{"n_layer": 9, "d_shared_expert": 0, "activation": "elu", "balance_loss": 0.000297, "balance_bias": true, "norm_eps": 1e-06, "lr": 0.00478, "beta1": 0.9, "seq_len": 768, "train_tokens": 733600000, "dataset": "wikipedia_en"}
Below are experts of layer 6 (counted from 0) of a mixture-of-experts language model. Rows are named router (the router's row for the expert), down (a neuron's output weights, with its number) and show model dimensions 0-95. Each number is 128 + 24 x the weight over its row's rms, rounded and kept within 0 to 255. Numbers have three digits each.
After each expert's rows: "comes before" lists some tokens at least twice as common just after its tokens as in all text. This comes from a sample of Wikipedia text that the model never trained on. Tokens count by the router's weight.

# expert 146
router:161119124134152155125150147129092086160150117083113141112130127133132106162098112144123103136099100127160156139138108153099130125155148124097108129104082154135118082140176135100124147140108106104103168107090144117129070148105148136167125141165131121113091102103151088139099101125094134089
down0:123130114111166098124140125133103083129156113152142152117093122130129139128121112129111165138139140139158129131145121116115110139152136095172117103154161119161136123096157147145083125138119125135133085120113097141121185125130065135155122114135114122127079166123154139076137114165118144217
down1:135153135183121085113131142121108104147137131137107117088116082122093127125131162155080168126105134133178164127115149131106128135125166113158116147137090140133139121178096118154099140147130118125127140131101144134117147158102137162128138109099112121192119108091111120155132150206115141131
down2:133123129118142149140139147128155181099154111129137126088060126080087108109110160079114110151105136107123153154136138154104128166124143088094119114159133091125136111124127106152108104112111160152121140124172119131108154108094146133165113131119124131121065078141125156164129147101126122105
down3:127159114125133191156142135133102123094128150169127140133127119148119155097127124130196147125108092133125098139084076132114125114127123134140149089147148166155136159183158136142141097106087138127131128096143110111124149097117132106136136115144127113122156137169143187136157106173143093144
down4:101124118133159119147173102125123159126086157135043127130150089144104120111122149092098126133124103131136088117110090111097116128131088140117149116128169133103166100167119139147108120142115137109075097119163141107133121079110157123093139145077114116119144114128114133147129125153159133098
down5:145148140154128112086110104099140125155125155121151134152092132114148169101118162153125132125126107109138109108095052175153081101140141117134105161117129111098127152125111116145154114146121118124109115074124111144148104109101115118144147153101080126140116110124127132117178157198150138150
down6:120133125107113154128129085135146119124092102145133121096154135149113148088126122101103156106105156118120081178172116186140119145116174154136159136123117142080117114101072131127146170106145151102157133091143126134135119089123109112158125141139113134172163107125085135106141124106087135150
down7:130122133104134129127112119122129094088153087161160120111175171119135158122140101116116113142159123080092118114116152122121130125129125114149123124132140080135127150136097082109101145160141109084156127123164100129108121168154150100137106142155193113136143159144138144081171086091150112120
down8:074151134097129135118184129153110162085134143118131122120148159149131152123118154111130124075148113113143123118141124121127155109148050142131144119119155107145110094173098141124093151087083139121113122125132116129098107088138112106133132133114126089142122123181159122093164119110102092152
down9:139096104132114108137145137146127120163142176167106123126122080115088095137147125144132089083132111104160087164097135142129134165136134127119155144140138128089118124134107129148128167103148174100127151138145128130141177135185098115099112103104163134157123151124092114105078153106096111138
comes before: "ing", "p", "rib", "es", " a", "ed"

# expert 166
router:146073099101146160089134105146123090149144146113129149115137118151174119154123136155098096100135110092156128153155108137110122150136126178083094121108141151134116113110180141096144147126125101115138107122122156134177122180084136117137101143179138101105125114096122133126116110144122083152
down0:133144121159151137077113126099142126122159113190110144135134122101114087179121092149141110118137127114115145132095164172109113113164170156141095163151106143119149134126111133129082137134184159117159157122150121078145177102134101131122118108110123126141136145103139127114174142115158153134
down1:121149159138176122133154122154099155199093102163143126136095154164185151128161159138124117160135121144104145113138143104138109117145120112151161153137132120144126125110161135094158138094111120094152144126167106091153147142144128152079117148154132111161090155155151138092132117110103122147
down2:185127133089106125171148132119156135147163132131157145093131149084129095133167120126137095163125108134107117115110140135145151147134105126085121139158135128080173157136134125118119105154161145124187107169114112080133102160126141117133118102096098094117142126129144086101110112169112163130
down3:087154141129110192154115115144125133162090055143124094130148169095144091146106110152132158140122150164141115094131091151151115153107152129149094133121165139115105097136114108132103139108150122116148138181110085151112141144133138149164145105138155122135119115135119128146137165091117157156
down4:138137162141124160111139192117108119131101115141110094120097137118141140141107161134136167100155142165134081159081126132116135151152086135098136123145095146125151156095148092123096118063134153115116122132106118159128141105152152154153089122116140104142138185122112154137084118135128113166
down5:145078155160122187099105152125138142156117169161131117107179184103081129125122135172109137123093140176110116132128141147118107138125166089143133105124147147106099151098088129082153131086106113117145096113115128117144121094136133122130113119109112134144113114114144104145174151125149157126
down6:103134123149116198104127140130082080138092130162112150151112131132079131144134111128172143108147107115137116111119141100158145085138138109166148142107156083113126117146089126095111121112135127128096137121065194130111119114123099136153149151108136135115169138147119175138136124149105115134
down7:172045133144137078123149095121132147144124140136111155134144132132146123091098159146132118093107139132137149079141131175132136114118147146159134147117140109123117096136108095148121097157136156093134142135137093146138153143176136163161127144147097082122167109111086153138098105107125098137
down8:135149109096093140103118121127176101142114134135133143094164151141072110104175121102146166083143104128111130160129193136153104120128129126105128108135108083119149150151141158113120137149135113124135135168122127115127137129122189083133158153131086148119082101154140094126142107151118157147
down9:115187131177137111145139171108115114144125148148130106177134128118129196133152105148122136160128147127086147119131147117111146154154100122152152129187108145123144125101149146140141105158139123132181157116123086168123125138130149109121166128152138112115108124108118139060152171136138104131
comes before: "t", "z", "k", "g", "l", "n"

# expert 164
router:123086127090174156109177124136124129160140094102135128109133080155171122140112112137120133116132082077141147178172107132136131155135177140139123094110121148174105112118157124103146148153094128108115109099099152120128107134125138128139092122167124087104099107096122117135097106129108102129
down0:101118122152140187087120129156129094151124118118111113095110117130065114142141161113149136120087113137143131122104175120111118081106145175151171098170149099104080132109125152113103114140125095124110069141168145119130121139121138120159140138115153117128107090162131124162120105131130122103
down1:058115111105135137114157106116121105111114128144122181115130151118136116154077110152096168151108120151112147113134158086082166091073143155144154143142116137153143172116101123152139105137119064133145130143116107105160109121082114108124125137160123113134103151158121117115117133148101116120
down2:165115131154145115098123141146137106132177126133095126150156154116160090124132123152208122135116116101160114099103118133159108065169172138118117151130099124112141170122154149097126109124152137109105132144118134111166139122173083129179133122099098119156147123130143110140132096120114116146
down3:133150158140158151117125154115085150113136084153119100095122113152142106089081137171090116098106138121132134098107132133110114159142138136126134123165077148158127132098110138103106104138137154087138096135132137092115165117120182161142072121132135103110133142165154124175119173148140130127
down4:169110112149137091108152084168126134124137136133114076138137132122145129098142127112160138111136106119139148100137159148148134113113093148136108129115161112155142099143117073134126123123113134124121130140120107129128106135121129148123166058111090107177125163094082121077064079116129128148
down5:151097140141115116133124113138164183144148167100165163090129132125160145152140071131119127107097174085140138104150128148167124119092129078114162142092092191117123089120131111135153093087102126125099152124148137106126139145144122145119104095126114158128162124124104125100121140131121124138
down6:156139129113101142145130159124160106154110125109126117103128119122173163087089104080079144143183153107131140129170133107129104151095132120090114127134123076113125129083131135140100101161127144128112129126114141085158142078155150114107126145123122103120126114140111112126169118162096077162
down7:122107110166095135122140145168120140118164147123123136114101194146098138143138126122167136084128125106085154134110162129144136173108083122112119115088151142143094125141128091089137122118156131169082121153115112177094118131132137144132137123157170133158119124157122141167176099103113115139
down8:103102127125090128163118150163100084122112117109098146116170180129095145115142099154155154129121129102156174110162124110118124108103096132140129140137145108130138185124116125107118113131065122129150123103135115097154130085130131109142148123112108153114142141172087104176155132152095155162
down9:135150140124136136132111112140175114125141167140169132119105143131117143124118105148112119114127129151138106155152065179102168120114113089136175133139089124128146140157123171124151122129116147161099132112107167173158139161139101117097103107087149065137081142135102153124133121118117111167
comes before: " |", ".", "%", " m", " km", " |\n"

# expert 140
router:133074145119167159121135119158127117136134093115109132102151111145187093138110089136121083121088117104166138163147078152124124162143134152140117096111124144145120145143158135101133111098112130119128163115095149109154114129088137117129130144155110097103101111115144092184094114157110084114
down0:146143137130140157102117106112111145119124129116134149120114105117147119167166157110136160163109100074148162167147128140172090134141154135157102124147103052128137113142115114104161151083124151131129191145098105149084122138146111162130191110107138145117121132115141142126118134135119120158
down1:103127140133112117124082108122111104130121130116142146147106095164129131112142144121123120111123116159095099104109094175121119167137138150135105112131133107174096131113137139103124139145097131131191140112093152119113105160106114177125173173107114138141169201158103113145143159125082123153
down2:097153102138148087149111076126126111129117110093153114117107137152100109131119174102142149169095144120167123126120108121103135127121141116102080095148133103137142141144098136164097157164113094116130141139149097132091125116111123148146162118171168119120165129124161161095128184104100166116
down3:144143129119092148138133125126138138112132099105109165083141128172138127126105128133141136178127162123144133106127158129165142140091162122172134141078121117093123122084139124100157083116151101152143125089138137149097087089156111153137157177146146167142130122095101158118103151151125083147
down4:125127101136132122142142120119106110098101079115117110144093120096119133189139138124137108100089126121176125140121110099091125123121070143158147142094110115121162155145162107131125137142123133123142136148167127121116117146156090100129104137127189110130119144136097152067107081090158144164
down5:109137148159113111093138149105124147155124144167137103120136151147094110111130157068127124097156095178087119157121152153068090109139121103148100147150124169170167170134153122113106093076118115130106107137132138108154143125157130129133111118116144114164156103124133123141169122131111125099
down6:136132134179121145122145124116124112123137105107151107166087130115140139125103121137108130156152164152148078149139083161154140090103074172161105169126148117133148079102108162108106122131142131087131130134119115136176082150138106140175133130125158129140118119150120152097143158120173154118
down7:110184130154101129167116112148129126110144152080116130136129108114139091115113124090116145097095114100086132098126149143156106132173111153108118135077134132141108156143103176139085144149086127141108123122152089132126140141113098137114155132176140105112156153144095146151160167158143133088
down8:105150091155146135113137109126117127123127114148133136154126119100140093127165146132133142157084115112140072179134116098094133090157160126169144122074097141111129122115134077104124124146123145116099163128131116078126142116166108116098145126128145193112142157112139117148097163084123136159
down9:133117114126114120172125089132153155118099163119150135149183097137129148164117125144127107177113143143108128092130175103125130153133123110114109172071179158121149092115143144129122115134149119105078103141119163108076129136097146085132104157126150132126108156107127154115101098161122126143
comes before: "s", "ing", "el", "ical", "es", "p"

# expert 46
router:138098132109124148100176124135128125156160112123111128097115118123158122121110082118137116098108132126179144140147111152107119139182132150090105100104096154150092124131159164087139107133111091079121160115119156095166110125102147089147131159139105081120107120117159105138098094141108098146
down0:109139127097180115122156130127129115130162119119155114154115120121142139148124162167177107166153096110134174125115113110132143174155144123146082090144162105134123097089164106144117138106143151141132153125136157162113120138101074083164144116161110106096147111150103158102149139143124100105
down1:149112125131041120117124123088136095144095162127119122148114130117131117130113191118090117118106127099155122134184146157106121120112152114188092148113163130134149137124132132148146167130131120102106130132136160145111171087167161155138128138125133129109152136166118108123173111154102128138
down2:109155110117124120126093161164122115091124117149144122137137139113152149144139097130114106110147151124133125132110105148105121109081114131123130188141167189110140123129100115130116137117157154075121120135069139138104167121189153176166140123144118110114108153086134090136157138174108133130
down3:114084104166104146173110136081117107156137135125124115147110133143175136131135129134169110110113157140130168134133098099130176099113156163113174157129106085157103149101123172112105147111130179102112145144143074101133124144149102122125172097101091107125116123124130126134135123122110155148
down4:152154128148120102065102163185154094124140094126095134116123095123136132078113094170109117148113153136144097115123107127077133122120160152106112136142115131098097124125092110155139150122135115143131135123080142178141108166159146152118133127116154124136089081130119146115099128101147125175
down5:159118147085112138119116105107159160083098110139127122081161119145124113120121108084137141128162134125101109088089157133112111142138083110100137172128127132116183135096143133092110092142138114148129119095119177135139145156145154136093113130050109127136124144139126116114119113151080125119
down6:151105122085083092122144139107133082167164147105157157121169071106133153116130108148165148106123154160141103150118118109165144102153165093130123129170113090111086152162173140119183111148112113123103118113155138126117128103136097132150137113164122129118150142099121136140128115114127152123
down7:126127118122124155114085173105134134131162110127126119134142168155160100083087171124155152085127113174135140114116158128097133149131146175136162108091178160108111114143139133139135100136123122170098105145142121097127131159110126154178127160141153145137118121163151138155156076118119105142
down8:144156155097187142150105120135166130167119127140110134117127106154106190158133100141156132165106084127130114114121125123126120100164127126179066126122132123136115110070142149111119123071165123142150119141144119135145161112127115133132150106092172157129120121112142148117103129096124177112
down9:085140159107093182119127088117143052120113125145142140133098102149139100098087129122102119130114112127115127110098143107172158123160134129109141119101109127153115106079093153131171119149163074142142151134139163118113115150143130129136130088103154147121131138142098134101098175141123152131
comes before: "ing", "ed", "en", "ly", "er", "n"

# expert 107
router:147091082117175144121149105159092086113158138106131171121121131132174109159108115129112076085141106118115126190153099165125101157145128137128119089110121154139101127113163145124161107142133116120099117133103124106145086150102176132140124132170096111107117121118139134172123132147119110118
down0:149118107111118105122143147142104134121065126129136126112121148148161105125167117167162125107111167095151065103177130184119083095137186134128108151142121114143128137146146133116172102123124132138091126118128108104166133124146076172098129116160122136135157116146120130120138145113115168118
down1:134111162123096153125182103090121140128175154123119123179176133127100124131121146160147123112145115103091125132130144092139143128138115096104095139088134114132121119161133155104116100116205107135139112141107147116101142127117061115057129131135112136139125162109133159112145118116119147109
down2:106083117106101172115090098096096151137151139148089148117130188126125125167087138122125140100140097119169139145130140125158107114146149117141153161103121113092119134144123108118125091138157130135112141115101178141092103097125113130154160126152074162127130132135120133098155079106139168127
down3:126143134108123147117150111136118138150124082152192127088114106146138139112086161120136174125118089149139133109105102117108121111124113106094123170088105159145177130185122148174158124116121155120141113130122158084113133117096144097171117121092134095131154123131112141099110119111173154134
down4:175113130141110137152128172146139125120147123122146104126127134107149154115185079114138099114128085126146157085133157139146136078156133181060098171135106119121128141116114102154164123117137104108109092169127099171133149126153126131123123123146166135134098131091111142156140131087121131132
down5:138119065095127152185155100128149178117133138100115158148139136098159123143121107150116169114115132140143095123085138129111112073144184095120109122125137148090130178137137087153135101104149133129112163102107118120106143111123138120076135127165141107151123125137151160121135159153111140126
down6:131118133129145140111118138130100098131124128122120175139158171126133133125146160129128154082113136174134121135158128105121121131111208183141119137143164122145109160180104110148113105090139116139164135081131101122154079144097140154148168092176115125150139104134114134119123143118083112130
down7:112125171131142088116103124115139088116117142166086133113128120071103175118098122142135154108153127154119158115154168142162139092121101129073136130145139133114088086130164131109112138128108126134132121142066095154118127134158121086163087118147147177102131117108133101131153123109124119150
down8:129122108079109133124140165120111126121088126119171125141126126124140138139156145160113157124102081057125158130117113107056114140113166101155127117152167150146147153118159129137063139126083125112142155163126139146151137135141087110116133094131104117157156125124112157142105088138145131118
down9:129155113127122115126124091118129135164134127131129171156124086143170147126135103131078086129101119106132107116119163099071135125075137121168114127135123162145127148110132148131123125116118132155082111097158149135154112051142113134122163104064125094127092113149119102152124143115127100137
comes before: "c", "k", "on", "ode", "l", "h"

# expert 85
router:137116134127166152106130104154093096151153067116152142103147091167130117125108139151103099122129115114146156133158115150119118152127160140117116110106114145146094120151158161127147138150126132106094118119111160116138110147112170081153096120169100101111097096117143085167114095143144090078
down0:103149091086128124113144176119153144106111091110079147121093130152090137148131133149160133108141131138142131170123158162111121145151145127145152137152105122120108097152098162167124116127133162108170116133158114157122153126160103155122156111124122102130120123079167095162135173177124137085
down1:100128155138113116164109139136111117143161166156142123119157130181105112090118134143089157123108108137090134142153148143104121182151164089191144137135131086121134132110127106161143148094102102108110160073095144112141161117106099156125154133130123130093080119110124159143148127137117141139
down2:095113154114116118195119129115144133156138143098168161104123137136139102080103177101164152137104065137127105106144131100094099131165143156080108103108131162131108123115118183117126126100123121148118150146146132128116119102105118114106127148156137150124119135145135185104136127119167157104
down3:119135111165145139086105126152152116138124102111129139063113155081119099143155111146129148088148132143112131176148135116095095137084159111107155097118125157119126124145131082168131156093153123146150090169130120141147131138148123119153095085139159093114126105106157162116107116160110155109
down4:149095093105118107133106148143130143134107157138148115142122137114140087141093149135139147091136147128174164172117137152112145115164129143137154156139144187100109121112109170099169091127135132131164134119110152126155167162155122148164152093147126165132178133085091132109123125095099111137
down5:102145157142124167111127103128109099116138104163192109121074134158136146108176141119111109163146200109130127116126118103108122115122162113132180126093140145131159148106103115150134110159133126118126108172137131133086119139098155095130104111115142132104105101170120157144146117105168155132
down6:141113162131158133143104134138141164156081121161103130119167146111080145108155105135143100105124098131099114110152130137124122196129178093151067092126126091156151147160137100139128098135110136115122151124136123125138133118162130097129096125106122098110081136133158148167137129123085095123
down7:112116083066130121115114116066136161140182145141143123108135146122152107090108122132130101180127124106138101156128141078136132133099098146145118108133122080120125151095099130101152109113122084100134139129111156101141141132137142126147148106111120140079166125112088116129170126089157123159
down8:093157161173107081132150121103101113096142136107181113116092122087149107124132131138091130174115163134101106113143138132144125115126158148141146130127143158157108121132119096146125112094142158112088103130127180128116126092146123113133132204128124142146100097135158103127094131140171159122
down9:136130149151125127178113125133130147173163128108138091108108115071150128073165115167099131117150112092129124126105137171122121112116161128095149102107124167116128146124111088114105131134188144126151125128097105146110129107136123130124118173151118109107093122127163127105100114142118205131
comes before: "==", "=", "===", "|", "S", "P"

# expert 186
router:149098102086147174107123094148113133151159106106120129109122096152165103129127111158083145107134098100131144176145123124124112149147163141116116097105101134140084096116178131100142127171116094106086117083095128112132103145113114130158088120149122104089111112107145122138131078146122117130
down0:099169124147144141131102095142094104143132134129120137104137108118119073150148140111121094124128126139137159114122143128134084105116129082189104137078106142051153148147176123114130111121135130131111118113112177136102154145132096128174146148133084131122128143083175125160133140130117130141
down1:130143109122168111099061143089150165145155120074134114116104103115109136173114112142126124136103150154134101120108141106148076093149169122148139153133159093151119169141160130113138107104127139110143183133151115108175140092130121131116126151151139143146110124161129117101146127101137076137
down2:070094130116114178137129137138160113140171149102138091126129159152143119112106105135110149148140125102076128111195133087153123139140110110102092094110146115089122118120112132167139131125146116131155136124147147155138107116154123136183128141075190144127114112123080122141145128103115134136
down3:150133106156133139112107108121123133068121112131178113132120148165140139151181126150115131159155096119130133120157092115160105076117143120120113132163134123141104128166107111103173157107159116160144141087146122191134111144163128124122080140116087122118092128140126123151066143135138130114
down4:163104120090121115139129136148164137148136175119140128076101144101091114141116133145128139118147128138148042137166165082110183133104103145147114130121134181085145083110136134128097130129133156123116114127127124127085160110113136155140129108117131140121094118127183145154109134146102127119
down5:081146132132146122140168121114109103190122117116106143146183088118168139089140121106129171108143121134148154123114134150091125123080163124134167130087139113068082141112122146102128141128110156087122086135098129114137121135161118138124161123138173116160137115122112142108136095150149130107
down6:147144115119175155132149099131132110085129158163120121136107146087091204109123167141099126105136147168125115126144145096115137090154139121186088115102122120123157108151098099106088124118138156154131162132129125148126126157167099108136135136129135130135138099092144137125102127147074117156
down7:119125134139100142188095094123137148122148094141112137136143106115149165103121124158123149139132146084126142149106158111090105117130202148156134142110151112141101195156109114100104131137110096155134101123144107118104125141153088122147144111117145110164124151081078147138136145113122121172
down8:122131103155107143126090143093135112155086123145084112134123147174091100159135143136160133122106151139119161171109146142116093103125110118159092135175078125095145095144144110139153090145147120124113162123116141124107149148083093148118065136120124130127122075122112119125097112100120159117
down9:138111168122122111113141117117149137141130158111133109135127120132086112162127099110136126157124138116167111151132165118171198151119095147192136126105152126117143137149094137164115165107112112188151093138122124137160116101096108131111116109123190132115110158133150093161159122123106127164
comes before: " |", "–", ";", ".", " |\n", ","

# expert 61
router:138130103099156145096130093143116120143130107110148150106150073139148082142145100143115137096128106083149138175141115155097096118145134130115128083094078143127064132130165147112177131158092130131103137121111165118127114141132160128150097135132117084096121100105168105114114124134119108113
down0:167161093149144111119145142101141127148126165148125131114151111130148087132090105113144102138088131129136075130134140136107189107113058154129078141125161121164164141136115125134119145153124145136115138143103128178119134144101137099058135096155154117140088132108124144129163112126134125134
down1:128156116158118083088169063109155142104160125115162131126131142092110106145128091142108154144140130149068134119148148140081170144119113096133139116139139151109141089152133113105124102138093105132142167114108116122111132132134129133180114175125113159160113133129099108119173122126135092099
down2:123131105137102114135128119188099133118136156155130093115107152125127131148182121097157058112069126150083111150103132146137144152108134139175087141148150151133157105095104102122126163160132169132150111107098140145111151134101112141149134078155123116110150153120137135114141104128146116097
down3:122146153160138128136154158137117134133132118161144073145122103138110130122192150122100091110109155162119131139131114187137137148128128143120149191112144110175147123139097109106137085092118146154138107090119168124138096133148105133117127122145123124110089148111100178107123109184106151139
down4:146139105119124113096121134112132136158111127095128131162145157108121133130150112111116126108133101094103126112116126178088146056097148128122130124141135149145167132129147125125145123149073059192107126117177123124124087102107158124127119162149139152141148174145106123137115138103109109175
down5:087117132148125140153156109090123156155101173122133142126145206141147142150117128142131095125118123121148090139108127109086128155110138131159138120152140152105122152107146115085097158098147149188123147131126093155073163101146124129160138151148143148148099117134124090117105111163150132095
down6:111118143130133119132097132094127136125131110161108137127113118133154161117074134137118117137113157136144092114138113103146126077140137121163117139165109122093115065122171120089130122122145125118109141098102138123105118145168103117085086167134135066135100183154157112175149138137118098166
down7:139158160108115153153147128121165120163173119142127131110146146122128119110158107107108115146178127139163115108126170173142159160127139118146086155097130165105135114121087128107148116119107148167084103156132130133047124130157126154099088147111125153134140110137130110174151135119100111152
down8:136126120145161131081126097144111144165100108091095123118153135154114099143172164157129146077159099143105124176142087151122151125120114135167144148147129136129185145126111088128135113183125130143115149139098132147142136117104150123124139131114104161151155168176125144094106146148091152144
down9:145116105123131104134155119128122133118139087098072087092164146160124101124136139124153092085131119133106141152125159121097123116099117112139145074143177110129110098147144115137100153137174151122140137129147138077085185132172100098149125154116151167155130113136134121141129108087122115150
comes before: " |", "R", "F", "le", "S", "an"

# expert 110
router:154104116127138155105144113153107096131145104101130163084138099168127142137093125139110102137125110122156173166145123173122135149149152131111106103086088144145140078089159148140163187127109116104093118111126129116148080162114147124140130145146119125110097102096156108136108102163113101113
down0:128158117125158104131169118121112173106142136110106150165154155091136124144138145078117110140136119107095079118150108116139118121130153104137159078161099097125101194119126103115103127148148134122143110130157140099126132109151143111114127152098101098073098115095158115126141074104099120135
down1:115107151146101118119110166131160124122131132145126075143168089142131166128120129090156111150119105130154147128090077114161163122122146077111112100131101111152091129153115084182158127129104138150102151103109116139104113176092116106136139114131147101125155142151148105091135128175122150130
down2:126125139134108095121130131099086121157082149117099111115148121165108138142118131152161157154110168148142172138093157110099093205073160128126155110127128134119143080131166117125127123151128103141120083113118118118135129079138083111120172119132105128116104101128145150122116097153132140148
down3:089121143204143108149144127149132100172113104101134116181108141109133083139087158104145121158098088112165118133151123156145138100144124172147144124146143129158119145142133141108107150155167086086127125111080104101163140095110110119103140117119142144144086138147126126127112129119144107113
down4:110116146088089106103129150080133103099110115128124133106098127168197130114081119095145123184130150110112119127162087122127119112123095099107121130124112132158137123076153135145139136123107074142135130120139111104131069156163141165125151142096126121121144155098133143131153101162139126110
down5:160144162148128176105100139129150157161123115154129125143123118146120115147116094139154157125130102137111106077157122159161064079104182119118148140146144149102136135137170149128123146115108134098170160154094138117188164139129147117129122111113131108137160103166114151109155114135135106111
down6:159096128176125118134128112163145125143074120117140099142084117126098093140103112125159175097105142103108127148124066134142159104118146120123142141111121105131129145117136129153127137083104124114134145064084131123137182094132139146101161104095132150166113129133103131110110176161149128134
down7:187161140135144131142117087148103139056102133131141133125105128113148140109142116126107189158141145147132114118121140136161109101147152110149122113120101101149103149134135128135123135085145061108140072135165131103075126144144085135130107152072157111143101125105142123132135114143117129136
down8:130122120174106121163130128137141125104153141155177082132144094156136137092109138120135117089172139113128140127144126134115161138142126099096143131127166096134155121141104092150114141124154103106162166117135144177135138167151169171130132125099142150172132141183150143092146160096123142085
down9:129130144115090101115084127085136116140191141144108120083124140128160146132154103085126130146135119160121142134165115143152134144128069146142153129140134144136155131131124141109110124087117099176138115161160137126099086140143161116125142164133140097120112110093124073121169111081140100091
comes before: "-", "The", "|", "==", "===", "In"

# expert 131
router:159119110119159149122150116152128109152174126103122143117143109137167113131095116153121075102134113111145126159159098151093130143154086147119120119108079141127092137145167156078156116117085112109122125124127153138161113175090142122160116113156124085104102121087156117179121100139114124131
down0:128124114146107166157163135159118158107148097101128105119131148101133106150091194129134157092127119117136142144092138183116140131126196114143170138079154099122136128125138139139115115112113132126121100121120121121139101130103095174120087139127083149121112123150149185120155165146124120095
down1:133110160128125096160118187111104135124094143129113150094148142138162117148158149126137172109144131134167119113124139070106113144159139129094135148132127124137104122123089164086143121116108182152123119102136144143115135163123146147151065137118085162146151167105137140159110126126090119175
down2:153170177133121157085139120143155149139131092141140126116160158136113121137137127129141146177108127120152121141114144109087110101162186160137170113098112134106142143122120130124112099077127126127117128154166140186136072137127130093121091147093157119124144131102104140186128128135132157104
down3:177118172112141163133152177133153115140122116116096141136150141109173116117126165083086116150084132119170139152126136125132107146129187127173146123160140107103126148102126129126148163097114104124150116074120138135136141146121155162127096112143138110173175154119103097133152112124122150141
down4:121115141116117126110120123162120103094109145110104172129131130097101163171142037133131178123126076139118113094082151117148121123126076116144121090118154140149151111091081114119113107139131129150122122136108180096104124117142125136134102121123075150113140132121113115142116137136155128094
down5:103119115145126171157128144065130086126110130165124123117148135119127152119149076127135112123162117101136102153083164108139135103125064117132109111101101152130156151085135132136101157139167152102114112119126109125157188115099099125117158146120124126171137154132135127129163177124142158141
down6:078122142092129117089127094120148119142116171090079138106127103117122105125146113143172108118126103116163104128122161107128127127151117105092098116137111143118155150150099158096126113119146173131083122149151075118203150115128130141139157117143106158108129118103129141094171118101099141121
down7:163128162154139174158108134127142105144133121160157135065138106130137111079110141140095134095122098130135172152158131117138093127107084134144125143176133122138139096110123131105129128125116131140133110129111115131125182166195127135161183142158143116108186139134118140141110121168133109136
down8:081136127126157125058164079095113149162070094163161110119130128109166138161118138145142138117095112130156144154120127117129145140159157101128140128101130105160102122106139134091149134119101109099139086126117125148149127098102128113144148137085113153142124164144150085101161125140138134166
down9:147118151128149148114112108129117112164117114141106166118120159083124103147161157139162142093159080078133084128111131117107122098131116118099141070100130099115112167091115120126156100150123122124105142188142112128148173118130140155135152130132123145110154147109136177160165142115153088124
comes before: "er", "on", "s", "a", "ing", "h"

# expert 3
router:163114115093122157119165136167095110145156154081130126108139135162145083124142124144119092118115095122153135156165114157107097151149141146080119121107113176115117093137128121109106150158114089129103128110104156094125112151093124112148121165171088128105098124083151091131096109134115114136
down0:100140117123135136159148116165097135122117156152165103110126105127119172142129124103086174131141128171132105070140137097133182092148116151151121176133168119135094157102136134132188145179126139124116126082121137134103106165134137165120107143128146103129127126127093165127150141121117098141
down1:102144106125177097110107122119122113128085134134153136168131118144126125107115129124131131111108103118116108142111160143163136189126112119134165113162150110125130115170116135116144106090090134159091135160158148088110161154126151103165175154110070114139129172131154118079117130136137145082
down2:141131076112099131143150140116097140091121113159127126099122134138111124151148121147108133113127125124106089084152116127118100109115095109136109087158126121140176142136173124155147120103132161145091138139123121095147106132106039106116149099108133099174118145172127128139173121091090121139
down3:141119133134081139184148115125156129137145159129096125138098095121132105151127101133145128120083095138078101152138189124140133147104076124119104153116145102119114131142132153118153109080143156123134138144121189168170149088133122145160128164083154146118099111148130118142117136152119109105
down4:149145177161106089132092123090101123166116145100072131140108128181134129122147129155122131159136135119108104110085134118152111122139151160132116132136145089105134135157149132144182119129089108093140125115112101130112154134152072152128112162109136160096114146104161156157153099148164119141
down5:163171162136146151127113137129115112152080182147093116115142131143134142076137137142115161135127097125121131133151162098135153133130122137146136138149138148155090113134122109123154141089145165137087152104062097094106118117116135168183147127175161144122139167131114149103132138157156137149
down6:149113139130151120139090108113109144123109114123104132127130087110114156133122165103149139157132143115121161123140111110111137107122113133104108144131143138146153097182128128117111134117083142085175109109147074144137124138155121128126142074131157115107136138102123144154065093058184172111
down7:092144156146147095140120128138119120115117116174154157136104134137085122116085139128125153125136148144094126113127101177154150165182112141152138169140104162174144133138117114112109136133128091132088130093184143146125154153107128114102137095089192120130163106119133138147143124139167127097
down8:141171157114135156122128113121137125125133135116119147123127097149138120129159174129103127131172101093149128116138174132146118149145181162141185155154111142080122159117118122152123136078180111151148115142118126130094113168133121127170083127158154105114172129153130145118161116181148138117
down9:114100130128110107161102156139117124086142102151079168083146144128109126104109099155197133126149146156128124162148169174146127089153126146103104124158118154089122110136144107119121104115112140127116109143153142113103136123128105105122129092100141130108126083117157182076106112117127098147
comes before: "g", "te", "al", "ment", "end", "|\n"